Experts of a small language model: width 96.
Below are experts of layer 8 (counted from 0) of a mixture-of-experts language model. Rows are named router (the router's row for the expert), gate (a neuron's input weights, with its number), up (a neuron's input weights, with its number) and show model dimensions 0-95. Each number is 128 + 32 x the weight over its row's rms, rounded and kept within 0 to 255.
After each expert's rows: "mostly gets" lists some tokens that are sent to it at least half of the time. This comes from a sample of Wikipedia text that the model never trained on.

# expert 9
router [106 159 140  34 137  95 140  28 180 120 104  96 169 167 178 120 158 102 146  43  96 156 152 186  87 137 132 128 130 125 176  97 151  81 134  88 162 163 130  94 152 127  64 106 166 165 122 129 103 159 145 115 109 130 102 114 147 182 106 155 143 111 127 109  83 180 161 122 167 131 122  84 115 118 112 140 110 136 107 134 139 151 141 112 133 157 183  91 151 105 158 148 167 143 155 118]
gate0 [ 54  84 145 107 123 158 117 121 124 147 104 101  96 191 126  95  42 143 100 133 104 170 100 135  88  89 141 117 150  89 127  81 120 144  92 158 100  30 130 125 124 104  95  85 108  63  82 155 103 156 109 152 138  86 138 134 105 122  99 134 126  93 150  92  98 149  77 107 144 132 152 130  80 151 125  93 168 122 113 120  69  80  78 116 187 110 139 153 156 119  81 110 134 111 101 158]
up0 [ 60 181 133 114 137 111 152 144 152 122 106 117  91 134 114 120  95 163 153  97 125 139 158  47 112 145  83 143 108 160 100  83  82  79  73  76 109 102  99 139 127 143 131 139 188  88 137 150 159 156 121 167 105 110 115 137 134 158 114 193 106 146 125 137 103 126  55 159 124 109 128 112  74 100 112  94 139 163 108 118 126  92  48 109 195 109 102  57 129 145 103 114 150  79  87 142]
gate1 [ 59 130 110 125 118 116 125 106 146  29 174 187 147 115 165 133 178 132  56  68 165 167 117 148 140  99 137 102  92 102 137 100 152 130 178 143 124 142  70 149 146 145 119 111 141 103 124 138 102 125 111 119 115 142 140 199 111  97 147 171 150 129 169 120 113 166 151 161 156 176 177 132 150  74 147 120 106 137 138  54  93 113 134 108  61 149 124 105 108 181  80 155 154 104 134 110]
up1 [ 49 131 138 150 104 133 175 106  58 100 154 190 150 156 106 155 166 135  94 110 139 194 133 171 159 123 173 110  77 113  99  61 140  85 145 131 106  98 104 157 174 144  88 148 148 107 157 130  89 138  62 133 119 108  96 119 149  90 165 153 112  68 160 150 132 202 116 121 159 129 109 132 155  84 137 103 134  81 158  93 139 132 141 119 116 151  94 148 149 152 111 151 154  98 185 178]
mostly gets: "í", " Jean", "è", " Marc", " Luc", "č"

# expert 55
router [101 169 100  75  83 120 143 131 176 168 141  90 132 120  57 143 165 117 136 133 149 145 104 151 113 128  61 182 107 150  74 146 131 132 167 111 109 140 135  94  82 154 165  97 158 118 185  73 145  89 162 141 152 111 158 138 118 108 154 173 106  96  92  90 110 113 160 128  53 133 132 120  97 113 212 133 142  98 136 140 179 116 116 100 120 105 171 156 150 112 163 180  70 111 107  73]
gate0 [104 135  86 163 111 182 180 127  76 169  74 195 118 107  76 162 144 155 120 155 118 104 142 131 139 112 129 143  69 117 180 122 145  96 128 146 133 139 101 142 150  90 116 171 132  88 115 107 141 134  91 166  97 203 143 175 164  58 138 119 136 142 146 141 132 140 170 123  92  83 112  99 149 137 143 146 101  87  98  70 160 162  95 177 117 116 146 205 104 124  47 121 116 123  99 109]
up0 [ 84 137  88 118 136 118 200 116 109 179  67 175 161 144  91  86 129 106  89 170  95 138 180 144 127 119 108 131  62 173 136 142 147 140  76 168 128  81 159 136 158  72 138 107 116 109 132  98 127 130  78 184  91 147 148 145  97  85 127 124 149 123 122 153 129 128 132 133 120 120 134  58 172 110 162 128 107 129 128 119 198 199 115 124 104  99 129 133  65 170  91 135 142 155  59  94]
gate1 [137 152 106  68 160 133 191 168 146 103 129 129 174 146 119 127 134  91 174 108 147 132 143 192 152 103  52 181 143  74 112  73  69 147 110  60 119 129  91 160  78 139 135 140 143 163 195 105 115 125 116 156 139 145 101 128 126 146  74 117 154 124  93 165  66 157 120 116 131 113 145 175 122 133 144 123 140 134 105  78 140 158 169 133 111 127  88 162 100 104 122 114 201 168  90 174]
up1 [146 162 118  86 189 102 146 137 135 104 135 107 130 125 126 107 137  99 162 170 202  83 106 172 146 133  71 185 147  61 107 110 100 166 111 111 116 146 148 129 104 151 173 136 129 149 122 108  77 183  73 157 144 158  89 118 138 171 100 104 129 139 136 120  90 173  87 140 152 132 103 135 131 113 185 126  95 117 108 108 104  89 218 147 135  87 115 147 111  58 156 143 197 125  78 150]
mostly gets: " touchdown", " Premier", " 6–1", " border", "–25", " 2–1"

# expert 54
router [135 173 108 101 154 134 101 131 137 184  71 142 112 100  99 146 172 123  82 137 160 134  88 121  94 147 112 124 140 127 139 123  93 132 169 160 148  88 157 156 161 117 176 136 113 148 114 142 110  67  66 155 105 144 114  63  82 135 128 135 144 163  99 103 182 133 157 140 110 175 124 128 118 148 141  69 111 146 191 138 138 174 165 131  86  78 163 133 140 127  37 101 219 109  91  95]
gate0 [ 99  75 152  94 133 131 139 135 116 185 104 192  82 128 131  63 159  81  66  98  64 102 142 126 134 160 142 137 181 187 115 107 138 150  90 153 133 124 118  95 134 175 141 126 161  71 127 126  73 115 116 126 141 104 177 185  97 140 126  86 139  94 174 116 193 108 162 148 156  96 132  95 105 141 118  55 100 137 130 135  78  97 141  98 151 142 174 116 121  97 108 120 126 181 146  81]
up0 [ 94 103  71 120 134 109 135 123 126 130 159 172 128 116 103  92 157 134  80 133  18 132 121 146 134 179 149 126 192 192 145  73 179 122  88 116 212 152 140 102 117 105 187 143 160 101 124 144 117 115 112 131 122 110 157 178 170 119 153 103 140 161 123 117 105 160 133  84 169  75 125 137 152 153 139 114 151  61  97 171  68  76 151 129 141 124  98 137 144 105  89 106 145 145 117 154]
gate1 [ 93 163 109  79 142  70  65 105 150 119  94 101 170 106 154  91  91 118 103 117 107  99 148 160 144 122 125 129 108  67 149 155 116 124  71 116 149 177  93  99 152  92 114 113 147 124 136 139 182 138  91 137 136  98 109  79 146  69 108  56 185 117 150 146 130  93 165  86 141 110 116  64 169 102 115 212 137 145 149  75 167  94 154 106  89 108 150  77 104 121 116 126  88 116  94 122]
up1 [133 180 116 123 159 133  48  89  84 143  99 119 196  79 147  74 119 128 125 104 118  99 158 152 120 126  96 125  92 109 163 123 158 139 108 104 119 152 103  75 127 119 103 112 133 157 116 136 128 113  90 137  76 123 157  91 174  88  89  89  84 123 126 119 112 105 139  91 104 102 113 107 154 116 143 202 145 198  96 161 143  55 192  98 116 156 172  98  53  91 107 121 126  78 107 126]
mostly gets: " who", " However,", " but", " years", " time", " what"

# expert 19
router [118 157 156 104 160 114  79 186 139 180 132 120 129 137 166 165 191  53 123 185 126 155  63 111 138 156  57 161 195 141 139 132 121 147 118 148 156 155  71 168  71 127 141 118  94 133 183 138  96 184 137 108 170 100 134 168 111 112 162 132 186 123 141  78 146 114 148  91  96 172  98 114 105 129 148 131 127 154 122  96 128 134  89 159 137  87 141 148 144 154 100  76 104 125 171 102]
gate0 [102 136  83 148 126 139 121 129  78 104 118 137 128  95 158  96 107  97 140 153 144 100  93 153 126 159  76 144 112  76 105 109 121 156 147  74 144  50 160 127 110 156 139 118 223 124 194 125 157 118 117 151 138 141 159  88 162 114  68 112 134 120 107 113 120 166 116 162 167  86 137 139 152  96 173 111 135 122  26 159 146  99 111  84 105 174 130 124 177 165 113  63  95  84 134 122]
up0 [ 53 184 111 100 138 167 132 115  78 151  82 172 117  90 125 139  83  86 148 107 137 118 114 175 133 145 120 177 114 127 134  95 137 117  88  95 134 156 187 114  99 133 176 133 148 146 144 103 121  99 125 158 178 106 179 115 103 167 114  86 123 106 117 170  96 139 119 154 126 104 154 139 123 116 138 153 123 121  25 121 199 115  80  61  69 155 109 140 170 126  82 176 161 106 108 148]
gate1 [157  97 116 152 147 104  80 138 119 152 140 101 200 181 191 107 105  90  81 104 134 178 122 180 135  90 107 102 133 148  82 103 151 185  97 145 105 122  87 163 124 166 112  55 123 177 144 148  75 125 100 144 133 132 140 157 131 166 111 122 142 149 154 178 146 111 161 151 146 104 173 130 148 144 160 130 126 100 197 149  87 104 120 118 122 140  77  43 154 143  80 140 157 192 114 123]
up1 [ 97 129 139 193 176 104 105 138 141 132 171 174 195 178 161 106  49  71 123 159 155 165 168 124 123 131 123 176 156 117 147  79 113 136  93 136 112 162 115 158 120 136 123 110 169 181 153 148 123 110 122  99 120 141 188 177 130 166 112 123 132 146 134 135 119 125 127 106 172  82 134  64 161 144 164 144 120 132 154  61 111  23 140 115  95 141 103  72 133 158 113 144 143 138 129  88]
mostly gets: " one", " three", " two", " each", " some", " several"

# expert 25
router [143 107 158 100 186 103 142 107 126 174  91 126 135  92 172 103 131 133 156 160  70 126 146 132  85 148 104 115 167 186 149  84 162 140  62 125 111 131 168 118  72 168 129 119 141  86 107 138 115  98  60 120 153  73 134 143  64 121 116 130  64 126  92 153 136 147  70 111 159  93 111 162  84 216 121 129 118  90 111 143 141 108 170 117 161 130 165 120 139 132 145  64  69 155 126 138]
gate0 [103 183  88 123 146  91 149 117  73 161 128 189  84 146 145 114 108 146 171 178  88 141 114 125 118 142 204 131  92 174  89  86 112 134  81  86 134 137 125 173 140 113 127 191 143 128 177  70  93 108  97 111  85  70 135 156  96 136 125 160 154  71  94 157 136 126  73 142  96 109 130 121 121 121 114 113 133 132 101 135 145  87 155  88 156  86 138 166 159 130 125 159 125 208  96 179]
up0 [154 132  99 139 125 105 125  81  79 140 148 100  60 108  99 116 125 125  82 136 115 114 142 164 122 124 180 136 126 131 112 100  76 154  71 129 119 152 158 175 158 117  97 134 131 127 165 116  75  67 106  96 136 130 183 123 130 109  63  99 183 142 181 119 175 115  86 162 148 127 167 103 139  63 161 177 100 148  93  99 138  44 150 122 146 120 113 179 165 128 132  96 129 193  75 137]
gate1 [122 118 128 164 147 155  76 139 134 138 153 154 127 129 157 134 143 168  78  81 153 122  90 156 140 149 131  97 137 141  71  72 106 115  75  46 163 133 107 136 126 170 158 129 119 145 128 115 159 141 122  99 132 162 106  79 100 109 219 163 129  77 148 125 164 159  94 141 154 124 121 125 137 145 122 114 131  92 155  48  68 124 222  90 186 130  93 183 124 124 106 119 148 177 121 127]
up1 [129 136  93 147 133 170  40  87 121 138 156 120 109  77 147 121 134 154 107 149 119 106 133 205 127 159 148 114  66 147 184 101  91 150 113 135 163 114 113  64  99 101 216 131 162 114 109 103 144 127 157 104 147 139 133 138 143 159 159 184  88 162 156  84 170 154 144 142 107 118 160 109 120 142 138 136 200  78 131  67  96 102 138  84 116 101 186 154 127 160 140 156 173 150  98 135]
mostly gets: " Bh", " Kh", " Ak", " Raj", " Dh", " Nag"

# expert 51
router [113 162  95 107 113 172 132 159  86 145  84 172 142 203 162 159 103 184 157  86  90  78 120 115 136  29 136 108 114 175 165 128  96  96 108 114  65 171 119 116 107  94 121 166 107 128  92 179 136 152 144 135 127 172 179 135 130 133 125 152 126 128 177 161 149  99 141 190 160  95 151 127  83 116  83 159 161  96 112 119 106 136  67 121 122 133 164 110 139 131 170 121 127 118  61 138]
gate0 [148 173 115 133 119 147 127  46 152 151 122 123 101 213 106 152 113 142 136 104 142 170  91 151 121  93  86 124 105 168  99 121 184 120  94  78 109  88 104  61 174  63 106  95 119 123 125 150 104 171  82  74 130 136 135 143 110 178 135 143 145 117 139 166  60  95 172 145 110 123 193  94 140 136 138 124 137 107 151 177 143 136 138  87 103  57 120 143 126 121 178  94 144 167 110 102]
up0 [116 171 107 137 186 115 145  82 162 143 155 106  87 196 165 125 127 121 134 143 124 154 108 112 114 139 124 103 134 146 161  89 135 137  90  55 144  63 113  66 164  98  95 100 122 135  93 147 144 170 133 108  98 103 160 148 132 188 154 135 140 146 141 122  97  90 108 148 137 137 159 105 144 116 108 183 125 110 173 198 151 118  87  78 110  46 149 142 158 143 145  99 157 231 122 114]
gate1 [169 162 119 144  63 193  63 123 166 150 116 140 138 139 128 103 129 124 149  89 140 102 148  95  96 112 183  58  70  96 128 139 147 158 149  90 124 111 173 208  90  79 101  94 152 151  94 170  79 130  97  83  94 143 163 135 116 124  35 134 156 184 126 130  77 120 111 169 135 153 102 171 141  90 138 101 123 139 113 127 142 129 139 159  83 114 112 143 127 111  94  96 135  93 138 144]
up1 [160 108 158  97 130 156 101  92 104  99 116 141 191 109 133 178 145 144 122  96  62 122 135 128 124 144  88 113  84 142 105 140 159 169 155  68 127  80 106 130 113 140 111  90 124 153 116 110  36  91  88 127 170 112  95 151 138 166  33 131 140 168 136 103  91  97 107 163 139 105 109 103 123 192 133 131 123 149 181  97 155 144 164  92  60  96 121  87  82 156 152 102 100 151 115  99]
mostly gets: " (disambiguation)", "/", " (/", "-", " 1/", "===W"

# expert 0
router [141 167 116 162 162 169 132 127  91 140  48  89 163  97 152 154 128 144  80  90 144 128  93 159 130 150 156 142 124 133 153 103  89 147 100  88 104 117  63 142 167 119 111 150 153 140 125 100 153  88 116 145 109 118 116  92 107  76  81 148 126 132  91  97 142 160  94 161 144 110  75 140 164 123 123  92 104 126 134 137 126  65 147 139  70  63 193 168 148 156  55  93 189 146 176  83]
gate0 [148 147 132 110 159 103  80 122 105 103  86 150 123 136 122 125 128 167 155 100 223 133 156 158 156 112 158 148 141 148 129 139 158 148 152 114 102 127  89 143 175 202 198 130 106 129 110 103 108 156 158 118 108 143 146 126  45 117 126 131 144 122 160  78 169 117 122 129 151  48 120 166 148 130 120 150  96 115 134 155  77 134 152  70 130 170  74 167 102  50 174 104 162 181 100 122]
up0 [127 138 158 117 162  74 117 110  99 104 122 143 123 147 145 137 110 215 168  72 146 186 141 136 213 114 150  82 132 120 125 133 128 121 175  58 131 160  82  99 130 138 172 116 119 100 149  45 133 167 135 118 107 135 110 102  96 193 187 176 132 130 120 114 163 118 122 142 158  79 114 108 126 119 122 149  56 125 191 174 105 119  95 110 122 130  90 159 127  95 151  91 144 159  95 104]
gate1 [ 94 122 134  80 119 155 156  81 132 136 106 174  75  85 133 150 110 110 139 141 127  38  76 154 139 166 164 127 142 127 150 147  91 128 138 116 165 181  83  81 133 145  77  74 153 139  97  98 113 140 116 141 169  97 109 122 115 199 111 159  72 124 133 128 154 162 150 110  53 160 103 206 137 128 118 108  92 142 114 114 146  83 149 107 180 114 109 158 119  57 174 103 158 109 118 135]
up1 [110 138 157 123 132 130 107 123 112 129  68 183 109 122 152 183 172 168 170 155 140  74  94  68 160 157 177 117 140 114 157 138 122 114 173 127 173 190  94 131  96 202  46  97 154  91 123 127 132 139 107 104 143 102 115 129 154 234  73 179 105 124 124 124 131 139 126 176 119  99 129 200 165 123 122  97 103 129 111 107 158  95  91  92 168 116 122 116 123 106 117 126 123 152 135 134]
mostly gets: " Born:", " (age", " (aged", " (born", " Kingdom:", " Died:"

# expert 24
router [ 99 103  83 132  96 124 162 137  79 136 114 138 171 142 118 113 122  70 132 123 148  98 144 134 119 120 119 158  95 150  57 172 125 108 140 114 169 174 141 121 124 167 150  68 126 154 151 127 128 137 121 160 171 123 103 155 113 155 109 154  97 182 147 138 152 149 160 188  82  93  87 160  92 126 137 151 114 158  68  56 113  60 164  85 169 107 180 103  45 102 139 120  94 135 184 165]
gate0 [ 46 128 165 136 124 144 226 114 172  66 174 136  55 116 152 144  90 110  59 116 133 143 148  86 113 122 142 141 133 149 112 103 150 163 108 115 126 121 159 118 123  98 144 158 116 111  92 162 137 139 125 145 199 174 130 170 136 180  93 165 102 154 154 144  73 125 139  92 111 133 120 164 141 176 151 152 108 136 207 170 153 155 107  70 175 107 139 155 114 118 144 167 112 118 134 139]
up0 [ 98 108 159  90  74 160 154 175 115 134 219 124 136 175 101  55 112 166 120 208 160 112 128  86 164 141 121 130 124 169 104 103 156 114 146 103 141 110 121 190 164  93 139  98 114 122 179 121 121 160 111 174 167 141 141 117  98 142 101 150 117 122 178 168 126 149 102 135 130 146 121 166  88 185 119 179 115 100 148 134 138 160 107  49 188 108 129 141 134 100 166 176 124 125 141  82]
gate1 [110 111 139  55 106 134 171  93 127 122 146 123 158 213 160 132 142  90 130 139 113 160  98 166 109 112 159 134 156  98  84  76 105 153 132  61 150 158 130 154 167 121 112  53 159  60 153 107 110 119 113 180 103  88 138  65 117 103  69 121 168 153 146 116 139 192 138 118 110 120 148 137 124 110 106 145 108  88 185 111 160 102 155 174 177 172 156 120  91 167 164 105 124 117 123 157]
up1 [100 114 131  90  87  81 179 136 135 140 135 132 148 154 130 125 170 127 135 127 131 141 133 103  82 164 129  87 189  55  88  76  98 121  94  96 107  82 152 102  85 149 120  48 161 134 160 124 114 147 153 163  91 162 130  64 124 120  83 146 159 169 150  99 111 191 180  70 106 135  85 113 121 107 107 166 100 132 127  74 185  83  82 155 142 128 116 174 101 156 114 138 112 136  92 139]
mostly gets: " JPL", "==See", " city.", " him.", " respectively.", "==Reception=="

# expert 33
router [185 140 109  92 112  57 146 131 132 172 122  96 137 103 101 131 186 110  75 131  81 170 129  82 189 115  95 132 115 115 134  87 120 164 134  87 111 118 123  61 153 191 106 121  96 151 110 129 100 157 101  50 126 162 118  98 111 182 141 127  85 148 143 141 168 116 172  90 131 130 117 129 100 134 198 113 127  91  97 136 175 144  76 154 158 129 168 129 142  96 152  83  77  90  84 116]
gate0 [165 105 136 126  98 129 114 166 120 110 131 176 117 132 110 122 119 216 137 131 143 116 130 125 151 135 152 110  90 103  72 120  94 153 126 133 134  43 102 169 129 112 112 100 145 111 107  96 118 105 121 102 130 154 150  91 174 125 137  98 113 108 106 119 224  60 126 108 101  77 169 165 184 140 203 131 175  42 107 115 154 112  85  84 126 128 113 137 151 142  94  94 136 118  60 123]
up0 [140 105 129 112  90 137 160 161 137 136  99 148 140 164 121 150 124 233 131 120 167 147 176 145 147 155 114  85 109 154 121  83  94 147  76 170  90  99  96 142 109 179 121  62 122 162 145 103 169 106 119 158 112 178 149 138 118 122 164 158 137 148 163 132 206 104 153 137  81  74 176 166 153  59 149 131 129 107 121 126 117 105 103 128 119  74 176 118 139 112 138 106 107 128  38 147]
gate1 [136 133  76 110 191 136 170  85 100 197 106  99 148  99  89 121 139 151 116 136 143 147 186 138 157  97 156 145 168  82 162  50 100 169 129 159 137 117  99 137 164  95 141 141 134 154 135 113 107 111 102 134 108 161 155 132  71 116 154 113 125  60 139 105 153 120 179 133 116  81 140 143  64 135 186  88  88 100 136 119 123 162 111 108 120 127 109 152 210  70 110 117 178  85 174 116]
up1 [125 123 120 118 131  86 190 127 146 180  77 126 130 140 128 123 124 132 160 109 145 154 165 128 154 101 143 134  99  85 134   8  78 143 136 113 149 150  97 161 117 103 150 163 159 119 120 144 145 121 134 151 188 180 148 166 107 141 187 108 158 151 127 130 114 159 166 170 133 106 107 153  56 103 196 102  61 155 110 117 177 137  93 113 151 121 108 144 181  84 148 122 164  79 168 161]
mostly gets: " known", "–18", " born", "–201", " Written", " referred"

# expert 61
router [112 177 114 140  82 115 119 111 152 112 180 154  82 111  69 127 146 163  87 126 128 130 130 134 139 140 117 101 119 156  55 133 168 137 105 157 195 147 127 180 134 126 186 144 123  85 142 182 139 192  85 107  79 108  91 129 106  92 153 129 151 172  95  95 130  86 146 127 107  87 164  78 110 114 125 132 166 170 171 151 131 114 102 150  91  84 105 134 100 149  83 100  90  94  83  45]
gate0 [118 173  93 117  94 137 131  76 118 164  88 124 115 167 146  58 120 184 154 188 146 100 100  87  81 117 106 178 148 144 113  56 111 108  88 145 142  89 109 173 145 152 111 109 100 105 138 134 136 158 149 147 146 137  95 131 182 125 132 144  33 169 152 129 146 128 148 117 154  69 186 106 119 110  97 130 136 164  57  80 118 122 166 152 117  73 131 132 117 119  95  99 145 164  74 147]
up0 [160 137  88 138  74 131 135 100 132 148 101 117 117 167 148 111 165 169 151 172 141  83 112  89 170  94 163 119 144 126 154  73  91 125  95 104 141  73 116 156 145 182 117  83 132  91 100 122 123 153 113 163 174 108  95 138 203  92 129 121  93 171 136  89 168 133 150 151 181 125 133 119 107 136 132 129 143 105 106 101  87 130  94 124 153  43  62 159 171 127  84  63 101  75 115  77]
gate1 [128 113 137  97 129  47 161 103 171  76 147 121 122 154 171 129 162 121 111 100 144 162 153 138  61 157 158 171 149 110 150  96  97  84 125 194  84 130 198 190 105 145  93 137 115 183 105 124 111 112  90 160 112 105 113 141 143 153 142 106 184 105 164  95 160 161 129 137 144 135 146 142 121 147 116 184 131 118 114 107 155 109 127 128 162 173 160 151 179  94 198 161 129  50 152  91]
up1 [ 94 143 188 125  37 117 124 127 175 123 132 116 149 139 107 120 190 120 133 127  97 109 138 127 145 129 130  88 106 145 148  97  83 135 139 136  94 134  99 104 166 114 144 133 139 114 126 126  53 106  87 209 118  77 127 155 152 149  56  79 142 136 130 100 115 156 133 113 156  53 169 131  86 181 133 125 139 112 150 131 150  81  70  98 104 227 128 159 131 130 164 156  85 124 147 120]
mostly gets: " same", "-year", " largest", " debut", " biggest", " original"

# expert 15
router [ 91  80 134 108 114 142 138 160 140  58 132 130 113 142 100 122 211  96 128 160  99  92 116  92 112 172  72 148 107 150 148 117 162  77 141 122  92 142  74 129 127 162 208 149 121 131 122  82 202 120 140 118 124  99 119 117 154 172 155 136  81 116 104  90 115 183 151 116 131 120 158 133  92 150 123  84  84  52  85 163  83 144 130 129 136  49 155 116 132  89 167 124 131  93 134 114]
gate0 [130 120 119 132  71 119 137 128 129 189 116 155 208 128 119 112 149 114 123 127 140 113 113  58 132 174 186 135 115 182 114  69 115 137  76  68 111 193 165  81  96  82 171 116 125 113 201 126 111 161 130 127 154 123 112 187 124  83 156 106 129 140 140 170 128 165 129 141 124 117 100 189 182 179  99 108  86 172 114 146 139 122 140 130  91 170 165 105 134 193 113 133 107 146 137 149]
up0 [168 128 136 117 148 119 162  98  98 125  85 167 163 169 122 111 143 115 187 101 161 160  93 107  74 156  98 159 152  95 138  80 123 136 111 136  88 145 162 123 125 138 141  12 118 151  96 131  99 165 146 120 102 128  59 162  84 125 140  90 100 133 156  90 121 105 160  42 131 101 125 167  86 146 117 164 113  87 169 158  97 125 191 125 140 102 133 148  91 159  74 119  84 119 116 102]
gate1 [109 164 117 114 110 146 138 143 176 144 164 187 184 124 154  89 119 148 112 107 132 108 165 133 140 125  80 156  80 108 161  84 128 137 102  79 150  66 112 137 164 124  91 107  95 104 167 166 177  61  90 157 117 143 123  56 126 100 124 157 148 170 144 102 171 110 136 125 136 155 153 100 135  61 143  81 136  83 117 199 139  74  41 133  96 149 109 113  90  90 130 121 141 159 136 112]
up1 [165 153 127  88 120 172 134 137 150 126 191 196 132 114 171  74 155 116 120 101 134  85 100 129 192 160 177 155  52 166 176  76 127 103 107 120 125 102  96 150 151 129 143 142 119 158 110 136 155  94 113 145 128 128 130  86  94  94 120 156 156 139 124 120 131  63 164 176 128 183 156  93 103  97  84  89 107  99  37 130 112  86  60 127 139 164 111  87 126 113 135 105 134 148 105 107]
mostly gets: "ović", "berg", "mann", " HUN", "ić", "worth"

# expert 38
router [190  72 112 145 115 125 153 126 136  81 176 165 101  86 101 153 185  85 122 117 182 155  96 134 120 158 107 146 143  65 142 130 176 123 181 141 112 135  64 137 136 134 120 155  86 166  66 122 163 187 141 108  65 100 154 126 149 135 148 114 113 150 164 147 101 160 157  84 106 136  98  98 112 197 114  78 110 126  97 186 138 186 101 139 158 108 121 115 116  87 147 107 106 125 151 189]
gate0 [142 103 127 118 127 160 134 131  90 101 130 197 151 119 127 140 138 135  58 119 121  91  63 102 141  86 116 135 101  81  98  78  81 136 109 113 134  97 124 145 122 137  78 142 144 112 100 130 115  51 149 143 144 158 161 106 159 212 135  97 162 139 157 172 131  89 107  54 136 170 111 150 104 142 104 133 173 162  84 126 135 123  72 108 210 128  78 123 161 135 175 142 153 170 175 132]
up0 [169 103 194 137 128 167 120 119  94 128 148 139  93 102 112 135 154 122  77 122 117 137 102 131 145 140 111 130  88  63 113  60 138 132 140 131 173  36  50 144 171  88 115 130  60  79 126 108  69 111 129 125 118 174 154 121 149 179 174 101 149 163 172 159 133  88  92  55 127 196  88 120  84 142 135 124 144 104 158 149 129 126 131 128 137 119 110 129 174 153 139 120 148 157 166 140]
gate1 [110 153 178  96 122 185 129 182  78  84 109 142 119 117 122 159 168  90 116 108 105 129 194 134 175 122 143 107 109 141 185  81  82 122 174 144 133 120  94 134 110 167  54 104 132 113 199 160  48 110 170 138 175 150 126 163  95 132 118 165 101 127 148 160 125 111 161 127 197 138 186 121 144  99 196 114 144 117 125 102 112 159 152 110  88  72 127 128 101  88 137 133 156 126 137 118]
up1 [158 116 130 126 120  95 153 151 128 154 141 109  97 118 111  76 107 140  86 155 138 113 126 111 129 104 141 162 103  86  99 131 154 118 157 121 100 105  61 213 168 114 103 167  76 130 150 121 125 140  97 175  87 144 114 132 116 125 181  64 184 155 177 183 169 163 120  74 135 123 147 118  79 173 117 131 137 116 159 174 171 150  74 112 147 102 125 100 117  93 161  85 137  85  80 211]
mostly gets: " Authority:", "ensis", "optera", "inae", "etti", "atus"

# expert 8
router [129 124 195 136 139 122 132 152 132 107  60  88 146 172 156 165 175 127 118 117 124  77 140 147  89 151 108  65 124 111 102 153 153  79 164 144  72 163  80 173  61 163 116 153 163  95 114 126 181 127 169  92 117 110 117  99 148 147 150 146  91  87 208 169 107 153 141 118 102 139 171 115 131 110 141  90 195 129 134 115 121 135 136 119 133 111 102 151 111 109  48 190  90 112  95 125]
gate0 [118 136  56 126 145 105 137 127  95 136 106 120  87 113  81 168  70  85  97  79 179 134 133  69  95 163 101  99  76 115  72  79 168 153 136  98 151 141 131 138 103  96 160  92 138 141 113  62 140 118  97 142 171 159  95 133 174  99 103 180 115 111 196 107  91 103 154 153 188 101 166 173 168 142 153 132 141  69 145 126 103 111 105 160 115 113 116 101  96 107 105  70 107 130 120 100]
up0 [154 110 118 103 139 114 160 160 121  72  98 166  68 127 119 163  46  95 120 118 178 118 128 116 134 142 142 104 103 146  98  94 123 177 153 182 145 108 158  92 119 102 177  87 139 190 124  78 112 139 148 167 142 107 126 159 125 106  86 182 133  70 135 115  79 114  90 168 195 105 132 142 167 105 163 142 105  95 153 111 184 129  85 124  97 104 111 118  85 165 132  61 128 186 130  95]
gate1 [154 116 120 146 131 138  91  87 140 136  76 145 152 148 200 152 130 105 143 112 164 101 152 117  73 152 151 135 112  19 116 143 108  89 124 136 123 122  59 153 125 111 116 174 167 197 162  84 158 101 137 108 205 126 169 104 131 100 163 117 149 169 150 161 189  82 132 134 120 141 198 165 199 155 156 122 153 125 125 129 139  91 150  99 148 144  78 123  88 114 122 122 111 149 123 130]
up1 [178  89 126 162 165  95  99  91 141 134 105 103 131 182 143 135 117 173 173  90 168  67 119 118 112 153 112 124 130  35 148 128  54  89 133 129  97 107  91 114 149  62 137 129 171 163 174 133 149 111 127  92 150 120 156 120 139 155 113 177 103 181 143 100 175  95  82 165 143 115 212 143 170 109 131 162 169 136 144  85 139 107 115 118 136 117 128  89  82 162 112 110  99 175 118 127]
mostly gets: "ina", "othy", "ova", "eria", "alia", "va"

# expert 63
router [149  65 136 138 129  96 101 183 199  97 148  83  87 139 177 101  99  84 150 124 114 102 165 157 132  84  76 183 188 126 143 130 103 107 126  93  86 145 165  92 165  96 168  70 154 167 167 158  91 153 103 157 100 157  82 120 134 140 122 131 109  99 102 101 199 148 108 142 112 126 127  72 124 148 137 109 132 116 175  84 100 147 131 145 108  75 100 151 146 126  92 135  69 155  88 153]
gate0 [133 105 156  89  96 123 125  96 121 139 131 139  98 153 114 120  47 170 175 107 136 122  19 122 146 156 123 152 109  89 207  86 106 168 103  90 144 179 122 104 131 122 135 151  84 184 102 146 133 187 142  92 112 182 160 108 148 137 154 109 116 145 160 157 121 179 103  97  84  94 173 140 112 100 105  76  77 112 132 188 105 107 132  93 135 156 105 128 119 133 139  88 144  91 141  88]
up0 [133  73  97  91 117  88 136  97  78 105 118 125 130 193 159 135  91 115 159 101  99 181  97 117 187 123 127 122 129 106 188 102 144 143 106 105 119 146  77 114 119 127 114 162  99 150 162 136 106 160  79 107 111 137 127 109 164  97 185  91  78 228 213 128 135 117 139 148 106  79 149 199 115  92 137 128  90  74 156 102 124 100 124  89  91 133 124 116 115  94 131  88 118 109 122  93]
gate1 [148  87 138 125 102 110 135  95  75 109 118 131 140 136 143 109 140  94 147 127 147 143 187 138 152  83 140 103 119 127 139 137 243  86 102 155 137 196 123 134 120 127 135  99 149  84 179  99  52  66 103 139 143 111 137 171 127 207 102 114  59 145 163 103 158 128  94 127 137  92 133  60 145 116 121 150 116 152 180 143 121 109 144 136 154 143 164 126 140  86  76 171  82 151 105 137]
up1 [169 115 140 130  90 114 124 115  88 130  95 116 123 157 139 110 165 104 133 130 121 169 129  90  91  78 129 125 111 156 127 123 206 104 151 142 187 199 110 193 107 120 110 134 140 120 226 125 139  56 108 161 158  99 145 176 147 184 124  96  84 136 143 149  99 136 116 175 144  60  78 130 147 115 101 131 126 142 173 194  98 129 125 140 164 125 157 100 120 110  59 165  99 153 119 106]
mostly gets: " had", " were", " are", " have", " has", " being"